{
  "init_std_router": 0.028,
  "optimizer": "soap_variant",
  "train_tokens": 544600000
}
Below are experts of layer 4 (counted from 0) of a mixture-of-experts language model. Rows are named router (the router's row for the expert), gate (a neuron's input weights, with its number), up (a neuron's input weights, with its number), down (a neuron's output weights, with its number) and show model dimensions 0-127. Each number is 128 + 24 x the weight over its row's rms, rounded and kept within 0 to 255. Numbers have three digits each.
Before each expert's rows: "raises" lists some tokens whose logits its average output raises strongly, later layers aside. This comes from a sample of Wikipedia text that the model never trained on.

# expert 20
raises: "it", "end", "rid", "ly", "os"
router:179109142139146185083152125109118105128131156143114134113144164163122132134183108129149186129121155149136125157158123121169126141146143107185144125122127081144094101130130131094128150131096083120111167151147103120162093127153137099129178136089103140120127134112104190089126142094108105144131169136111118143123126108080110127090125122149108103127129139090123120143152132150141108139127
gate0:137171119116195128089144139160123172125139125140150107150106195157150086098107107099167166121142138156169114142129112152093153178077098144168141109164150127132110126098155159132110134127115158128100150121137151107135135113148091147154155094150115120129164136111122121077161137119104153150141159132125118123112095133102125120142145171174125117153146125113128142129112154138142124145109
up0:132144091135149171119114152169154152117179129158177095068122141121147152136152108091159115131110171159102109123115111139115112154087125104168139147109109129145090120159089123118137125130166135076146135138177134111142118135107155105110107161169152123119123132119155163107116160083099100138135072144129112111108134123090124140103107112112118110121112106114145139164098136132151127137087
down0:156087130099097117130117154080132102143090075144096107055089167123151135176128145138116131117115087118119151143123106062130096130145104120133096148151148087101136104129103132166097096085156123150125119119164151126150116132128135153146092108140111126146087113160105094171132112147179135150148109134150108126130140123126145167145136135144095141147153143112112130138119143141105120107130
gate1:124162188129111152128133108089120133147119160116119107140093121170083160139132100125173117125131138152122119129086114116139119116173129121127092103113142153108110099170115130100151132122114099129082146114148088129101106128088146105127119102088171131169146149137139157120128110108105140146135160087126095133079159076166152104095133095154088097126125102134106139147112122138132124175115
up1:133132128114101151106070124118133148110102112123149122105111122120130106128121153093171131134164159113118118161139095073123128145137083100103113105107106158144124091177118105148116138132140096103182093133126157160145142087109121105101135097104126089105174159127169170128119077149141147121157121139105138102120140167075146137112138136115094157105125105135081134148122135165115146123137
down1:125088084136160143161143109103122145175130140125121102087146226132069139129136115114091131169112114125099134132134105124084167112138114122172142119120115157124154155127117113141102129137161143156147124123103122144157127103131129115159149140128108077129104132166119137122113153114082128107135104147100152167092115161128148138108090118128156162161154117144148135152114134153149165120148
gate2:130147158151156175134158133135163095084110133122099103137175126172111140110141134132114141142110148167124118147151110151131123096151154078105127133161141110106144144135097152153119142129100115104083126145151120079172135126137124135183144137097097165113132136103156149138184148151158119151162121091138174143138125085103126136134140106103124124157161104089111159097149112129131112169139
up2:136114095156119101138115166106157135120089160146120164163145126095137149148116114130115117091156108119135134153120145109147150160128159128157138125151121107094096105146100143105169145139107159105112121088122121162124128108096097124137134154152101111091146150092169073110169104196139109127110135190113097121170143148157093097132146138129148115083135140139129132102132106133154103127093
down2:155111103144105052126120080091077161137156152156143131131115138133151129100096138131138142141097101110178111174148142112137119099074135155111102121130109122124130138178153099122119116154120113160161125125139121116097106109095135101107131136088126131148107144165157112133117107137159130153139139129154133143118184087135127100119127156079126115150166097166108148177146109144117130119112
gate3:163108149112114139080165098098092145126109102171133133106114157141153140148147127119153133129132120131156107108118132112096131103129185098102149115086112152156071122151172105118127163186092134191139164149090128094102132114140150133136120137137148141107137141129129160158162142121105112132137142117137097141151100155149118118137124105125111164090095137089153090130129124174147115091139
up3:167170077115113148131155150156140116130093134100127136135166145125112105109130134124177147109130098103091114127139115097089120124174104150142149106101127141129120152168147160133121128140076066141103137123138120138125140163142103132142142151157141100072093081132150137107145120120137089153120121100129109128098118114159145148063119093160119130169113127095149096125144141174126137145155
down3:135121102100122139133132063119117115149101122108106135196170110107083116157149121140156139134136106153119123131164136132139111124101147128148059104098126130114123125130136095123163159121106103142172142106091090134099128123149151158111105174161131105142112097114110137114159093147070141118144132149159184146131125112164104107120137133139104131156110145131150177164105140113114112123157
gate4:117147113146163137101136145138094130109130130139143041123096142171130106129125145120151135115055103091130132113136116101132173136132177140138149110140162139082125136120146121151096168076099103125127139123124112157125138168130118172136097115115087110111117134122113134176072102122093095140130122114150122145139134121063121119141125147159151127116112140107089150120153151132134105113120
up4:127152176128135093139143100101110130165138105133142107139083142125073168154098169155097113135114108125132101101147107139136122153117131119128134117139136110117096125107116154115110111157140144142101147118126098085117097132145122129159113127089144106132109165137157150129117124108160106118188069128153137145120131103112157123106072178129187165096141114101184160145143150143135123123100
down4:183137138122133135106083101122092153144123098088096148135095118151099109085149120133147135153138116134115099143083161104107160101178129139146163126100145131136135100147112138127159159118114127160130120107119163127091107138100097103095138097097107138120154137079126138104131119112132112157141117104141171144140114171109134118154121145144093159129166109094127132065127086138184153133122
gate5:172151127114118145132107122107136133170151101148154159109124094184117134122101089172176142148123183141131146132155098098153126106150155132192123141150128128111127115139154095090087106145156121117114147150131139146129117068133126094153138155117110114140139129105126152080092112148142162112168170143149160126119156130105117077132142123144129122145148123093085109107122113098114143114104
up5:186125174122122130113100095138126127142158116093117163123081122126131154108124177127146142134162108103124137151106127113127081130091126107139087138158121118121159111125127165115115143139112077123115107117101101119192180158101098131122137121109136126152145104146117155135139121137163147130121124155157110156077144118124086148112066160159117130147169076135108140107109091140145127131151
down5:177108141102121115143137094106125115157143108121155125127094135128189140144115139088118144120101095156085106134083145071098126143159084107131131128128113107149113142148125124133080129133115148168108090120139129117105153152137152101145141102122133165103128114145155122174125141133166141147139055134144147151186124121104113136170157088119139140126133132098112126148143126174082109117107
gate6:135119128109130163159114108164113094124111114165094130115139144178092142161137087122142128139116164108110100113153142142137127143104119133128098120056134130147117113128148083141106133148076119133109195136147106140130104116125161073108126127102129127108136148118164173100113096112168129142123150141109102111085117135083096131128128121136118094111136109132106129174169142140149129188109
up6:086159160118125087133162141121142126098108114153151079122098161127111119161122107139129200151144113126110128120108108104116148109129081118093142145123131150159134148114087137124158118138113119168151127118094133132113115148126123129125096141166126138129138114155158093142117123126124177130134156126105184112188107119136083123164141151164120133149098165125127157089132135155081106128067
down6:155097129142141142107150102100071090135115134138134142136109143146139141155112109132157093091124109107107140139116151160145132093079118151150117097150085086120186118124145099125137150124122130157126169144146124145175151078134137114165117104132136078110160149153163102109165098091149143103106120131091106154119174104110092139112089150106155107132132127126098095131108142155126133157135
gate7:105120108093156105095134153140104136109152172141115116110168149178118109104125114122146124112152138110148140139121138153122095136145132086145141081136105101149102153148133150140119182096079122131120119151098145109148162194098155139157104107134161178099133135084083165141143142175139118115123138116133176121100126137121120110137087093129124180092110149132141122124147152125111128121109
up7:163128165160108089093161118124127138090094124088097129153091164117118164128123159102129150119140146128128168156126144134156077152159148115136147092109112090129148124123113092092117140129101085151116131146200106128109156129131136148085122163122185128155110149110115145145106147125113087118153081092140150151111126129123156151102120102116144118130140149155114125101181148120125152125138
down7:079104116102095123104141119170152136137114097103102152126112111113130138135076134100189117144146082143120141128148117140160137165141173152147151127163121172145095136126102152120134144112146115123112109103135095130120112098138114144116085137140106104115133112140174108161160099115122145137148123111161154082132133169139068118158151159122119164118137094090152158152141135142092119152173
gate8:164166146159136119081139118109128135134139096125112100108163174114120119154135123119144178142084169125126087094140134163167176142129122169141137109117102069127078129125127142104138114141164135081131166113144162126115119101130133133120156093107138119074115134146089133109117150102142133120154126105164126161102134138108174177130112131100109108127155109111095135107142161148155123107136
up8:154090140113096168144154129093133071156154115132119123174120131087108121172137134135121106084099138123129156176140130149153141096118132108142139143099126139094143108137112124156149138155099120137082147110155124140122194114133083157130116113121117137147147088175109161142135124108111126133127157101126132145148117137094131128124146124098180153068091101150142109145128113085116079133112
down8:105122098165113117135184124124097111086155113122112122112124144142095128086121119125103117103144132136116110136083106134111147128129112132110146154128107126069156120123155159136145186165162181131099143128125118109134141111146198090136154152122152151103124124117119123113106112143111141123155115072105118168134136127115108103126147112089181163091172136099140120152085124126107110153161
gate9:155140111145144151144108099138092168134108173132088183161132149134124147110190147111133130165121129133116135120165081148114131106122120090106112131177166101158141131089164094120134134106150109182138134117134101146080180100108084124175124138143120131105119135110121135116130121110113133142106095130125112142139146172126063145102144133121125141136147119134147141139123133154147172168108
up9:141129178131127117135086133104144190124117147136145146143085175133152135118110109132142066173118148121123138124156144136140158165165125110122137125125154131152135096149111128095086126124163161130104166108084114170163114133113116137122099117115101110095083149141120103093098148127125160120128076139088091133111101123159133108099115164146114138129125173120138098130129122157111136130184
down9:115126139172106151099104113141162129110117100176116128070128123127143090142134090113088145139119104121139129146158115131114171110156119156117128150209132137134124118130109125164147111113153162145110103107148120160095149122083117163119085118143134147143101144112194156119112097159118120123104128153104125110136138102165138140144126119131093112134124125124140106133153135151144197149071
gate10:092109159112132104142072121137063154122127135129106146103138085152147110158080151161127178123127166170156121160156120143082076129192117099116117131164109141154111144107167150138133173121115111114089119137143106128142105157139115138104139121131149112145122137144138142111132123144165126104140100130174139142118135128112071132102127108126104120114151116124116109126185114126173108134135
up10:151130124128091134143117126111120132089109169115089100157136124143104111187122107133089121145090143123146135088176133158132107100103111134092184131136118116127119152121121057128167116112110129104125180140146084135148111142120139141172167124132123144099152128115201140123115131133113157131132139086085148121127105154159133118173131125083123115120137137102093166099131115122108120114124
down10:128121103141138144156112114123100139105119130136104158152086142130141183158103124158152182084120106152102201102105141158158123119106148139092134142134141103115139122090113127174158118148157130138140160132123115112157153140075104171118160127144127126131142142159076136106128105131147145165119090132128137117144078108101140148155133126128080111139169114134120169092137111126171151115128
gate11:160115104139143144130133138107158158132152134135109104107107157170140154108097139093155166105155174168132145140105158149143103105163125127163118143132134115162130120148077091089106115134125108128141175156199120119143076149168119109125118111150125176141130157117105117104108091136088117159164157159122144167129122092153094114132113132146132103137151143105109141117110164108114106143122
up11:105123161152154101160119171079173178117050143178128126135111109155169129170130118133118120127144124157133137128147133130145130153131110124141158127143095058120141126094110115132127117136131121162127116143102137110161140146134101121165141132114139097156089084137109118178131101130113123159115104101077104118133178122131152125122135124099118150100142101123135093170171127116118117150121
down11:149126136128134141098136111123091141113105112102094125081132120102108118142108132125096125145134101163134104142134118159091115151087139086148132074142094157136122077157120122150151138165104105112153121143144120140116118112120121098109134090133161128130160086112154112118136071118138148101123081184175086161127130101140115099121106127075101156122070111146120119109146120126150144135175
gate12:139130101150119162110147087133049119129162121128109116143102154154104152118114119091107190125130098106169112124130131134156123163126109132138165124131123094117159155101144118123166130128126124124115129151095141130107074107150154122093132159127134126086144169079158168085183168124119130167135136143138117123133106126103117172136109134168091134130120141107132119113156172140136097145125
up12:125157126178131144127103149134108140084119085144143112105123144107152147126135114139123108126131110157112103111096086113088096127179119135146144155087112128136113146153121120146160118120150123118137080133166146140095089106154158081160150128152117097113139113071125102133121101114117159141160149157165085133142118117120121122082088130065147123142126139104112143090116117089151079151105
down12:073138139105173118107108091126116156122108137116133133145114136130138111140109091129103146138158151126105097139101113123113111160122152079085121135108100108140148144108113178128109090140132121112107123148115151147128148154183105115121149185193136108120088118090114168138138122133113157111128133127134136117138148111160142132162071091159128142161079169130134142166102080150108128142123
gate13:136122168141161131097118169127103092085124200135122143111127147161119118058075103106146107128149123142138123134122119134128139125120115084116141109170148122122137157138130155106123146138105096140135114191119148121149108097157126135155122152074153173114131084104133160126130133150105072158117081116167119136163110137100109123108135105147087133108141111135141153121119103101143136132132
up13:139105123138152147162151135119156118092137163161142161125080154117120152153167148148136104111115139113112097138183131134143095135111120125087087160153124154115088120117103114183175119126163165100112124127156118113116155099096137093134126114140169106099136118109133130123086070106128144159126126113137169120153117109124139136135101123109145132145172090154137103120116136154152174153079
down13:144134098162120149123110153153130139122138130137054104144101120132099108117124133163129106125133185151152121130109151120119103097091119119125132116089141129155153142148148166107084107117098129151143156136180087145135104156109095157127138138152124128109121128139079150122165149146131144110118116117151186157092091156165084088082127127147155097157097173105123103130112130151143140123134
gate14:156109124103182153089154121095110153134136139171128092140150206166164144098162121117150090128113120178088148096120097112114110147111144135129151132112122059132106113135106150121102139114106090133126120101139104137151077125111122110135101114123150129120108116092101134139134136132132156166127159108094124129107157123120128125099126150115124103150141155095099130161183122117142100128166
up14:105134153130122125094126140142149147134157098105137131101101111100091147127154115156135093135135158126102125159113152167124126111120151098114101129147125107111116149124140136106155104116111134139137049119120080066121118108140104097136140116099153141101151124134100113144136111120143152100194118117114138129171135153143114174120162181145175159113124162159137088127163122118161122102078
down14:168107148156098119117155126162111165161090121146126117121147156151063120121151126129097113096102128113114100088119136119175120151150125152164118134125067131131071130155131141160062140119107110097138135135163123145129110151129127159142151128152142117055135143130157119156134112134108131127115133093155113120153153168144098134088088108138122082119128124107118141085116126129132121140163
gate15:163125144110130114133155108099088151082141132134156131131114113162140134137100083125143159123117120148126105108098138101139130092127122164154186086117110102116132131114088104123089115087138098122117153144117099156158090138209161113120135148098117095109140156112105181133136122123099119128118145146122114092092100118142136144095119136151124123064128127094126136131127165147152159168150
up15:113101155127096138137117130116138107129130131125104200096084129097162115057172120139154139122108121196144144133131118138117154117144118132098122171098107076134123138119080123178117101123114129123155137125123142122134135135157138118136145128168132129136132123156100132164130119103106186109096127097146142127104135118154123164152119139100163101193140124087132136113176133112104141129150
down15:124183115118125131150151136102122117135113151115154117138160115136149151150123148134113131123196148117084148161106116120129131152148167110113149147109156128137159144110130125201111144148158085147137095138136074087125121117126117143110098111147126170146134157143091127149142082130122118176095098152124085150103166142133107079134139086124142123076128143110126104145110106148146114169120
gate16:154147111112100113114116134097123121112163182137106135097095093173115113120122128144130129142146112162151133112109149123132097162137131125148137125115137103110122118166123139103148132134104186150097103142122133151115069137104142144114171127112109143142173150125166099107147118143091127074117152153165145112134133167117095158164141090150162110123154124176112144168164156182123090126114
up16:103119131137109165137113145135091090131110115122126091116140102078129096139117114148170097135131126166148107138206117126098174086155079116144131114126168129103139147112117109176139125152098131151121091134107121153142104104138130188136105133151152136138135128132149109126137108156155125093146148114145104092105139115140117089109136135135145117122113098153072107144071099173118149140132
down16:062072131133138115115125124103115131115157137155143175147150148072163113175132087108129105151122134082143124133134140139102141126143125134104144120123141116190121136125150133139126148120087108162142144083112113118126120110134143131108104134156161144133092133140195126150116153156128156164139104134090091083145128125149086124167144149137112086163139139145136094126145153124135142103084
gate17:135110124136092134083142144103091084127102160146131095109176110128083118131142099124119117133116097136139150177112115148134104135085140125106151092123073120113108117146121127143158135142093131111059098114129100118117109154099112107082121166103129139090122128120138157104170120114099110124155170121135170149102122122117141136109095125122096159145157136095113133125151131151122069127078
up17:095131129125159151140103149146151073104124129166153156144169109114156174101123142165103095123131126169126103082114148135129102102115157127123145165137120095150078144085133127139122128103099187126124149154112137106101154113120149152174139123109153188122175124100147133169142105148111074115114105115141126115119147107115098115141132131142177111142119098142138139110161109131091129118135
down17:166136106110122170137100126173127130126148165116129092149111130111180131144094136120103148126138116167149120111150191093150119131129127149119106128148164135160108115121111107115152132112127111155112136106161146108131098153113131121131135085161120102129119110132129116122091149092134128080136112136113114161120153116134074099195159152098064128104127153157124152168138142150098080160110
gate18:149116135104137174095162126151120152173124147167123114135105126138111126152095102120125143061127138113155154137143116119166124148144103108158107154136108089109097141102129151169108099097144123130090165107143128083154107138162169114130137162092162066103152130126101135089140117158130123150125156135124111161112138141127161110137162128171169135143185115110151118104103129103131120131112
up18:122186109089086122120165113128132110108163154118158146112156115114188129136138084113107145150153132110119098161112098124149115152134169152129101141094135136151146112116123067078131119155130139141111097139128105159132131097146095136131098103167156128098124141123127137135143165139144125095097121109140176152188130151163094148131115097124105133107149119120175161121108108119137118112086
down18:117116104106146113130083130123124109123151079121178130146110127187152114128115082135141115125092152118082143171141131122112104117145146134167124132163175126140147111121155148121098110134118109140163131130132094113146150167143166121137102139175083156149167106158149152161126106084096181166139119157114148123130129140134101125152134156150080111120131100128126153152086152112089129115113
gate19:143117144115164161099137158126128106097119131107120140155162140181162156176148133130142125134105122130154105101180128127129116132111093147108139108165143137120121087156081146138121140150117102130109129131128147176120078133129151179129163129146093098109115133092068108146088145119114090107131165084144128138160092088114117127117118103136103086112098143100134089160111108129117112134108
up19:121148123112122111099086149140147102112160134164092138119151137126122120170082142162107112140115095099090128087095129097146155129104123149106176130143117133137077112158095119168106153173107138137112136066143164144076115107111122120152145121120138120141158155136142109135096097162125134105081159134120127111118132165173139143152122127159140140097135188124131119169105126115146140127157
down19:140125097160159124166132126136156127120083138130149137159163122174124111145176133081144143110172118169140168131104143151114124121126103128116113143132123124106141145116114113116100171139096093160126162092149110108174125111165094066141107123116093118129159154129114104133119145130128149144130141078137144149159165120080116097143142093128162142060141137130154139151130123127105129082140
gate20:116102147125116173112114113134182093119153180095173145142123137157100085145155140128103131130141120120156111154175148118153162127139129151153092104087098107123120115102125135129145119103104146104120158152102106107153108130148152130091148109118128115104133146116105102077158131109089152127147120189109108140146131115065098165170117129125116151157132152099109130136147164144139111154095
up20:135167117150133139137143108122114137094138158118110150115136158129142098087144157125140168121105082162124119136140163149118151142153106097113121137112138146130087141093109145131135154131140163150108120130113076113133119095111128190114126163134110127131071089117109144143148115099137162128123103104110147110123145085124125089127180221085133088125143146140129123148111118095089120151115
down20:093150140106157158142117080157165099149096130169152170138088115110121097139116178145103157090132136102112135151165130109169103120108169120119175167100110090101143167133142156117159150110165123125149119087156138112117121142116130114112145132155133146127135118118100111107142130125125122086144148143145095099117161101113137087100160120110100110142102144141122162101160095143137150090159
gate21:128094129135136151097145099111155105154110152095126150172081117141065144188117122118133120095128145165123102124149120145124132157140134148122131179091105110102141133115104104133125114112134087141164128116142186176141116140180126117124087092154108136115128093079139162114142158105135144147154142135138120123148113146105107107104102123181109140137124077134116137130126143092149159102102
up21:112120126163135133127175094111141120128086135136134159103138140129134092133112144145137107122148148095119164170160147142128084123132118135175107098173119113133109071145119102140117155122113126140129167121182126105123163097098130129142140141128091137143148144113098106154093171148143129111074078132123131107129169075158143086110107155133115126114128105091127136118109141122137109153200
down21:092101114109129130132133104144160154144165129182130133160125128156124105121167126156151125149126112168146130139121102119108113100090116110126111137106110089098137084129080118093098106182172136116150152151110138112150097134122129160141090138139136132118134135129068128167145123159160171113145130111133106118089087109130148109118131127117140084090140127153116179102132120180127141180108
gate22:146131157185122131132132110108139142117145113153112138076141156184160136149147170120174143148126125081171140152142119123149148095180121086130104155076110097170072131148113141119108110124115099106109150127127106120134112129170114127157133130090159129117120104120141159104125123109115118173131121106116164151095135098073124119101092120142126102136123116102095115128107136165153106130149
up22:130144144115098121129171071114161144115158182115134097125105167118097132099171091135120151132104169107140120109158143106157094156125123125120127091138108123114147116187121124154145116096156155132099153105115113152096096137121180135149124137101119135116090139165141149115143157101159113142155141151084130134154130173095154155125108172126121100116137116113123100106115123080122157113164
down22:079113080135123115152139105106137147120124130122189095087110137136159166102085133145158100128148119115135158113107129126118136157125112094112126134125161095101119163151081107062117132114095129136157116144135151111136152124147089128100117123105148090123112095132163126137134084120124161091116112144134166144116135105160144138136147163124072149124166090154161107138121136165117121178118
gate23:123119126136120111122164156118127157156132149137140112090163119115112134142128146062100137122078128084104119104143140128191155121131106129112169167111121167167106095090111162073122087138134126141120113148113124112113122070126119122157139126120115118155104108124086125134104150117136141098101157128130153132084143136107130189135136122129108101151098161112117127091136147147114084097089
up23:153109152126121137122108100153148122116131096104151149110081094094146142165151130127098118137123143144113140146125104117121140129116132151108073134130067163111144113120141090135136167148155142117110098109101113138124144111114113145093148110106140106078149126105115148087120181132146074123142150093076155121085134100151148136141143156107093190119147159133169084116100099125114129114122
down23:132132151140135102112108131114123127155169101153107162124108159171136111111090131099137167120128107089100120157107162133108127152147091140096105134083110137165097152137135155119109175143129144155133136147173107113094146078127090115107149140121121086110143168113162089145125127146132151110158133100101161136129101128123181190126126150117128101118154115104092091134128084150149140114107
gate24:101122172110119165084126144142124167150122126152151116128139166124186186095137152112121136099130116102118133094168085132128115135140148108132141174112117115114092129128137128095053174109170085119128129107110110124118123137139129124122158111063108106140109125098117114149131151121112115129137177112155100131131135066126101123128112099144147136106128095072144159131131125140107124135135
up24:108129143111121133100150135074138133133163156127166140152084153120069135177116152072116108106129162159125148124127138154158163137079106126140122166135125112136159111105111184108196140144083088114085149128158155130124130131138139117170113140114169105121134132173112136115152145156102133118099126118120149137123132179095137144174118128140132122113133120150139142169123130118128158126117
down24:108141132114108121143106121152113126077135119135125122125163125151148126104111136149108104084113100155154141115164132125171088111118133116106147142126147159090073149141128188119095131134115134093131125146178087141136080176112119110122134132104108112146146124106145112107175155096115103151141158154095156114108125123111117115091181119098167167133115112103110147082108130144081092109129
gate25:155139161145096170107116098149118160176152124152131146124128149148161090095132125083145153131117082153134164139128118126131135137135123120127153112128071111126121101116128116152115158121147141115115171146153107087166107134091121149115169137094142117121098112119072109154126115104118136164135121104118123135085113107070128140110161137121125130160123131085160061093117166138109092114144
up25:144117085129079153092165147105119105139131117148113138137192129131122125133146135142134131129126142059179118163136178126141095105129136122099152115117135117114132135134119139112148087085082127111103154115083098137113108122115110145199121130132108155117109137126128105131112124138170134172153129164171103154103128155133162099093104145160115149141107157085144112103109152146132117099121
down25:146149130118121109116138124136111172093074144137099111132127077136081117105161159154148104075116112140135103117148104114131126116117122105136142132114102126122076111163103099131136115133168146099120119131117145160142113207133136120121133135129123142169125122063074143065119157112140127140122144140124179104110113116151122129090116167170103124117099099152133133106133113121152162142120
gate26:161115163136124174098134084104096122105115164120153144114185123139146137136152151065164119079132146137128108096138163112126126129172104106129152114137106137103151117122137135081143174174132131131124152121135106149137111118142121137125149116123086072151077122095137146104107122146131151163162140101107114143094102132135079121073118102130119113133117123093136105175152124126123107150132
up26:106119110137128114113122141141132137175141135129124105138114162131116145141110131144132131124106104147143114148138134115181190119083143140103094135110187142130123155095124129118103128130176111123124148103111118183152112153109073152155085101184142174141136126119123111105084104117071142121150119123086133153138084150136140134127174136135127112168138130142167110136147157101138156097088
down26:096132102078133089088135123119173083115137135130131118158163147165171115121150148124119092164156157117097136164152067123118120117117144132105121103064115099157139135111147135129110117136113132121121148138133107113119172146185136160088164150117127138150163148094106143140151125112151173135129163113120152133135145149143113119143177115112097160152127116110093141148108099155166121107125
gate27:136151159124142123103130123138122120087095171143079113138145106145139117124142112090137119164094187117130174122091101144137104170114168143147129150136133110111076127113132114099124146156078140113100179128135150109186110096115099096092158104151125117115129109133118121128087142132118116159117108118148107137116175100127078107088131103127136124138121157110112104154162175125145119110103
up27:088145169148107098134135129094126106107109138123145127099108077161088159127121123104100161133153134128121090115117124124093152124150160140129075095190099169139132094134136096067123145110118149129144130109148132110087129125167134128124142118123087133118149151169143148124093132155131111085154141099120134109147125098105144121111105176101102110095096173141158132097114134145114143109094
down27:154103105114172120127161074139117140134116154140104164083106156122121120113118109161126125154147098140124103125126148120135118148134133154111113109093158090128084155127119123122107124121148122116113138119141102140111115127123158180089121151126115134103098151120064153173163130098151152099143124123154105102131091128124118125108124102128100103099168170140186125170120067140077122108100
gate28:154130141124161154099127106136151137116146095126120136107118147145092158154147107100147123143082164151140152091162145131160151166105160143175143100134088102126134097127122190117135133096117071119076145136122124110160115133117113111126123087093130128116143120142145122082120165114145094132122139163112108200082146116103128111136141125158138126126087102086124118099151153155125142135132
up28:113156137164131118149144093178123125138154149095135062134145077138094121099161140094150129126143160112167167134113113095144156108119128123139160114100092141155139126103117161147077148120114113109133171140111105142161173130113087127128149130138153157121098092139164128074119153088142161121106116109100086122118113138121146125088134154091133124103109111174137142122118120150127165144127
down28:130123092101146100149111141088101176171130112141185135093130128150137163118145161128099122131140150081127108127154106129118099104123102140128140091138171199082156146120145154144158112140150139134144127141160130124177124090203134155098149135130134124096130129140134144129133126134090131125142114140153160121116127157157166105131163147140119123123152173137115132095109109140144153085149
gate29:157121118140144157085111107128153120133131152148074115114123169177170138123108117125159156149116119110106112155156148104146084091155145132162160144122121134158113128128083124120156158124126121112189123131105104121097087120113140128140138103109150138081130175114157127140119111112136168126194117128137085112138113098101119126148110128109169115143123093136124096101130159122132156196133
up29:124145154124146132155132139134130157136136155107127160141152157175095132128115108085132113134102144133137212149106086124137127133126128091092118123172118162107135127118116124156138136134125109165122141093101131156097120132132121145093114156166128113156089101130116095071129158130152108134110145139159162107116124134123141106204162132103109151121135127132160168094088086120086096138140
down29:098143108104156092132187157134142127172107178148110188131116118115119099102174131109148170119146140173139121112131124112099162115132157122071089127098131126171146095138147097109143100157122133154133126115116094144158132135150123138175125101123126099129135118163129115129182180164146121123132138093109108171130146130114143125112114095115115130138134179115170130135121112117095149122112
gate30:133118155102143146120092119133143110142171138127144082113152144129114113147128073156085141144094148113119111173123138110106197131120142119143131091143145093118116113130092093099150113140077162121132176160150100126158108145111110122144126114131083123086161115098110145118133143120112138163123111136102121102107123136175152103113109180154099149116150133087137137100144116185135137096131
up30:112171106120109131130144137181136143110188138134133122122122147155115117148098109147129195161090152151108151144103144111128127130104104106137107102172134123167104131169134098115117150121128128123089139142128156160099147127113177089151083105083123139157116140123165140140122096148134142120130135107111165142108140122124130101139123161149144066189143100147086146107142129129125155128170
down30:107149102101093124120119104111158112164079104131130154096110124116129113081138130156128098131147119161130132105137116158141135116104111195131126148128093117138130144152140124140085125161145114092135115133142138143115146119158130107143137133154158168097118139100077197148085121139151101182110124093133165096132102162154142146132124161107128104135087123099118117154132129139136193136091
gate31:138139124144173144075117087091121142089116117119110106128137159176114121139139131138160107106097129128100156144091124154136093104077117134111138133150148124137119077122153140168148118134102153106115132076117144131150180096142133106137183124145127103137130083144057149154145127115128107145143145168145155170149151087126124136116153102100090114129125159126135111103149153112123159145142
up31:113127103105116086092104167078115136140156131131107095130122126167107098115131116171163141150138110074107172152153116144190074151110136091154146184110132106100083130156139106112163119169121141143090102109133110148128115122088133141147123149112142119157126096112112105132074153145141141135089119118130120147119122116135129159105161129127138167095166099118113124118135113131157125139131
down31:135125136160112094139163085184109116124154074097166108146150123131135142097085101147120150162138138169114165128148147146087099140123113135131102161137121113162113118148106122144157118170106128118105101162110121109127120126142173117142133098142148104139117116097108140143090174151173085142151108171073134131165117119115098115104097146085117091148128141118157137109140137125136157106144
gate32:116113144162113176133126162114132106115161133137132168158157171105131108136196089092166147106115165143103131100170118131176150140125136126161111111150132128111107157148141120145151109112114140130126099110165131171130118146158175077128169126103105128163093112096089161119093114104164087138129100129114127142135153110136171100123138132120123092121095137113156125159144142114152120133138
up32:139122128146160158157115169140177134136147149113119132109094123114137106126072129174130107099151106098122166106128097125102108114139114130088138142167148161130139137097133092130079105070156106120118090138157078097090140149165147157153138155173115132169131132147088097108120139139138135127157117135128122122156138108110156133149118146104133148126159078117169134162124139123116174117109
down32:094152136146138143130160109130111164108107114131181106150159104150124141097136134106096144073119171133112094151218127135141124139136163101169137140131096085132086120162118124140125113171131151103120109127132123163134119129154120131098168175129104122166117119066160144131143142088144123131158096133131144127131140155112162124113164126124114119167125148116078104142116142153131132142121
gate33:108135170126091119143101101125125106153111122155125133089146097143110168113149135136126164130132144124144141108100151127172146124139178139126114100107153116162134094116154079130108144141097097121119144106171088126139082094136116109173101138063115190119096173127131147123148138117154088128128127122120127144139104124153118102106137123122116103102137150117145134101075169163095163148106
up33:118126115124138161155097137135101098093109124097140104141134111124116150112088142054164114112132144133138101104122094160095146122136079097080137124149132128131155129135142103148128088107130172130159129155138166121171122119155086112134104159176151113113160171114069163118115133133116157102082119131105085180112140137119133143131134125111109114123116141136095130150149132109110131139180
down33:129129093120148129149127096141090124118140120139143123131120117154131107122127135100114125152080125135123164095115127174118136121153082147111120117070114065077130095102143115105112130145112162154145152138153138116143130122097088153111102136091115116125150113155140104175107161107113113119122109123173142118131135132076107149163148142168127176188147155110115123089156076132130100107107
gate34:143109133133112139103119128139121132121088164167099138159169093116124135117188132136145112078130127143137133135142110159186138144121082095137133125099135139133076100099127110112091143153101102157123118116144098171133092137068093122129130130094113132114127152130112151108103157078098162132070172111117137142093122099126135119082149168123120146122116130115119107167135152129139137158140
up34:132167159076129145157193153110107146100145073149109118081115125173145125147086159138113124132138170101114129118172166128120132123152133122117126175129098144140134132111106102101110106125103124123083092103105109160123098110115142139168168141110138120162124155146160130113149096122142096162115148120130115112137137066115108115122133096118101149143115140114113107097082146097121141094126
down34:156126116108133148156148124182116123105135124108128130137150106129123120136106097074109138125143140096124123112135161125116160137093126130098153151096147079127125091122119107152104118161129048133148154166131180104122161139123123098126135118112135099164114147101128102091076089101129103100133130155136110115116165158091129122146096107155148184156157120071129114143159116139111145130137
gate35:116138139129138146113166162144087143101121159111115121146124103121155162140141115119160135109141136128117119170131122148163095146132115128126146134156118128162113152174107144144189169130107134138104132170129125141173116122139112122090135172171165139124129140116095126114151157094080065118116184117108104179102156163131124134134148098141132140089134156094112149141135114130131061120114
up35:137104100157142159135132163113145104163122092143153155083127096088087131102112118093138121104109127177159113096150105119102128136116103145109150135163102177127152117154155114135113122169144077134126136145096129148115104097125133186140121140079139148137161145125127105114129109133161110119133154129136117128121070140162110111133119078143127066163129108117113141125169151167129132134162
down35:113188162086150107090130149117131077139159150160145110111109143114140115134102119157093130115157101129152103118109129104101110147124109144164120139138080143146173098129131140113089150116131161108102128131152149110091140123152140120147074176146153127115100149158102149168126091120137126100161129132120148147117122111106124129113108119141100143124124134098100109212087112134104112145165